python train.py --n_experts=40 --routed_scale=2.0 --n_head=8 --schedule="wsd" --batch_tokens=[32768, 65536, 131072]
Below are experts of layer 8 (counted from 0) of a mixture-of-experts language model. Rows are named router (the router's row for the expert) and show model dimensions 0-127. Each number is 128 + 32 x the weight over its row's rms, rounded and kept within 0 to 255.
After each expert's rows: "comes after" lists some tokens at least twice as common just before its tokens as in all text. This comes from a sample of Wikipedia text that the model never trained on. Tokens count by the router's weight.

# expert 10
router [121 214 102 170 117 115 110 116 102 142 169 129 134 134 136 112 125 157  58 102 119 140 119 166 127  72 108 156 105 138 139 147 156  98 148 168  72 123 129 114 111 175  97 147  85 120 122 132 102 146 132 107  99  94 121  74 121 104  99 130 122 146  93 136 115  85 191 162 112 119 117 131 104 128 109 116 112 157  80 128 132 108 136 101 152 105  95 155 178 110  74  91  93 127 139 159  64  79 114 128 221 182 141 140 192 151  98 106 105 108 107  92 132 131 139 167 148 119 128 160 159 120 131 109 158 125 131 132]
comes after: " |", " the", "|", " The", " ", " is"

# expert 29
router [ 43 155  66 133 138 193 132 122 162 108 104 171 100 119 116 119 133 209 119 125 113 122  61  76 147 156 128 155 136 110 186 106 185 134  97 132  77  39 114 159  92 132 149 104 123 140 201 132  83 168  94 104 133 116 105 137 117  79 131  80 173 104  71 149 129 135 157 133 122 140  84 135 127 169 127 114 129 134  58 157 172 106 134 162 180 133 167  95 110 103 191 147 163 114 143 128 124 127 119 112 119 115 141 113 100 144  55 178 171 177 154 168 141 168  83 138 120 145 111 129 108 149  64  91  59  70  57 122]
comes after: " |", "|", " a", ":", " (1", " $"

# expert 23
router [ 94 158 103 157 111 119 155  89 159 178  93 120 120  88 100 105 158 195 136 173 152 187  89 127 130 139 161 120 163 130 167 112 140 103 169 109 132 108 141  90  91 113 156 128 113 154  74 172  70 146  74 108  95 186 119  84 161  91 152 116 103 122 158 125  97 110 140 174 132 156  75 159 108 122 167  81 107 157  58 142 170 109 129 123 216  83 165 133 145  88 158 116 110 133 148 168  72  99 106 152 162 141 123 145 130 172 105  92 125 136 128 174 140 126 110 180 172 121 176 130 111 108 103 100  93 155 118 144]
comes after: "|", "\n", " on", " was", " f", " for"

# expert 22
router [ 93 165 101 114 125 157  95  71  94 122 109 122 110 104  89 138 120 170  95 126 131  96 109 117 110 145 162 104 160 174  76  85 167 115 140  85 125  77 107 125 101 180 147 186 122 171 139 114 147 145 108  83  25 171 124 141 132  98 161 127 101 110 139 151 128 137 142 131 139 168  88 165 129 172 159 155  96 128  66  79 143 166 112 106 148  75 148 119 132  97 197  98  89 107 151 143  76  35 134 131 135 194  91 147 146 110  94  73 141 170  83 116 176 176 140 191 138  83 107 160  86  74  90 101 156 109 164  99]
comes after: " of", " in", " the", " to", " at", " on"

# expert 24
router [139 167 118 138  81 131  85 106 127 153  80 204 148 102 115 110  95 143  45 143 125 154 132 160 116 118 142 141 121 171 129 123 181  55 139  76 124  86 104 123  89 130 163 151 132 160 143 133 156 158 121 126  93 139 157 146 160 142 163  97 115 147 172 119 132  98 157 147 101 199 104 182 145 152  85  99 134 125 115 147 136 179 127 148 155 139 142 126 185 117 173 144  50  96 135 155  89  37 128  81 145 156 149 139 139 129  83 117 150 157 119 111 176 137  97 105 124 114 126 106 128 112  92 152 132 110 160  79]
comes after: "\n", " the", "|", " ", " for", " won"

# expert 19
router [ 94 125 150 133 109 155 116 128 201 109 122 130 113 132 159 131  98 129  46 137 105  96 108 152  99 102 115 140 135 155 144 138 168 117 123  95 156 211  75 139 162 171 141 142 124 137 144 104 142 169 126  65  92 134 139 123 104 116 177 113 141  85  77 145  80 140 166 122 103 156  85 183 125 161 152 162 108 102 102 132 125 148 120 133 120 104 123 165  99 115 177 166 119  84 168 139  93  48  78  92 171 137 106 102 121  93 148 131 123 123 114 114 149 101 105 147 164 160  93 112  75  83  57  69 126 104 183  98]
comes after: " ", " |", " 0", " —", " 1", ")"

# expert 20
router [127 145 113 108 141  95 126  72 123 150 130 150 222 173 129 101 137 143  76 148 114 139  74  87 136  97  92 208 143 117 175 188 150  77 122  99 126 132  75 160 143 159 114 108 136 138 138 101 160 106 108  68 112 230 132 104 119  94 157  98 116  74 146 153 132 137 159 138  87 157  76 147 123 171 118 157  89 167  79  94 154 174 119 172 163 101 156 180 151 159 165 130  91 180 152 113  88 104 117 136 113 148 123 138 151 104 167 143 166 134 162 162 152  73  91 164 149 133 107 158  90 116 105  80 138  70 112 102]
comes after: " |", " 0;", " —;", ";", " 1;", " /"

# expert 7
router [ 94 204 127 105 171 117 167 100 147 132 112 109 137  55 147  84 111 187  81 147 166 150 112 144 130  91 125 190 123 172 119 108 178  93 126  92 154 113 138 126 112 159 136 142  51 134 114  90 103 170 146  56 156 155 152  97 162 112  84 108 121 101 128 132  85 151 164 140 148 169 136  88 100  86 161  59 113 122  82 164 116 103 134 101 144 110 138 159 140 166 137 108 155 106 120 160  80 118 115 123 101 130  88 146 135 154 140  40  88 109 129 132 158 154  75 179 199 116 113 163  66 122  56 107 161  95 127 114]
comes after: " was", " |", " a", " is", " were", " be"

# expert 0
router [102 180  87 120 115  90 129  87 147  87 150  96 140 150  82 124  55 166 111 142  87  92  96  97 100  91 181 118 104 158 127 132 180 142  88 144 169 111 119  79 145 129 148 129 129 186 128 149 145 131 115  82  91 166 104  68 123  56 128  81  93 109  97 169 104 143 108 142 115 204 161 155 143  93 131 171 114 134 132 222 187  81 131 161 155 135 117 161 154 141 171 154  98 111 122 161 124  92 101 145 126 192 102 164  78 140  84 102 149 150 104 128 138 158  79 137 144 100 114 150 106  99  86  45 139 146 147  99]
comes after: "\n", ".", " a", " =", " ==", "=="

# expert 34
router [155 153  62 141  82 167 119 132 126 111 181 178 122 130  97 110 155 171  94  88 132 160 100 138  91 164 155  98 159 172 140 118 159 165 185 149 183 121 114 130 106 172 116 133  85 107 130 126 133 193 105 106 106 170 167 111 100  54 136 120 118 120 143 130 138 144 133 198  92 134 139 138  94 118 132 153  86 107 138 143 156 143  74 137 107 129 124 206 152 134 121 108  82 185 172 180  99 129 137  84 185 184 161 129 190 107 124 131 153 102  70 165 127 171 135 129 108 114 146 125  96 173 121  91 120  98  76 130]
comes after: " |", ")", ".", " =", " also==", "==="

# expert 3
router [148 160 117 108  80 131  97 150 144 146 134 133 179 166 119 163 121 135 108 119 131 136 120 107 106  96 142 141 140 141 151 125 152 134 113  63 174 101 151 159  80 147 123 117 121 131 124  56 122 110  82  60  83 170  97 138 114  65 126 120  80 111 192 122  85 183 182 122 141 144  73 171 132  97 169  85  75 175  91 110 172 138 130 161 134 145 154 125  91 119 160 181 166 114 163 145  98 113  97 135 156 121 107 126 128 127 132 193 122 184 102 132 184 156  97 165 142  99  82 169 108 125  82 118  78 101 125 112]
comes after: " |", "-", " by", "\"", "|", ":"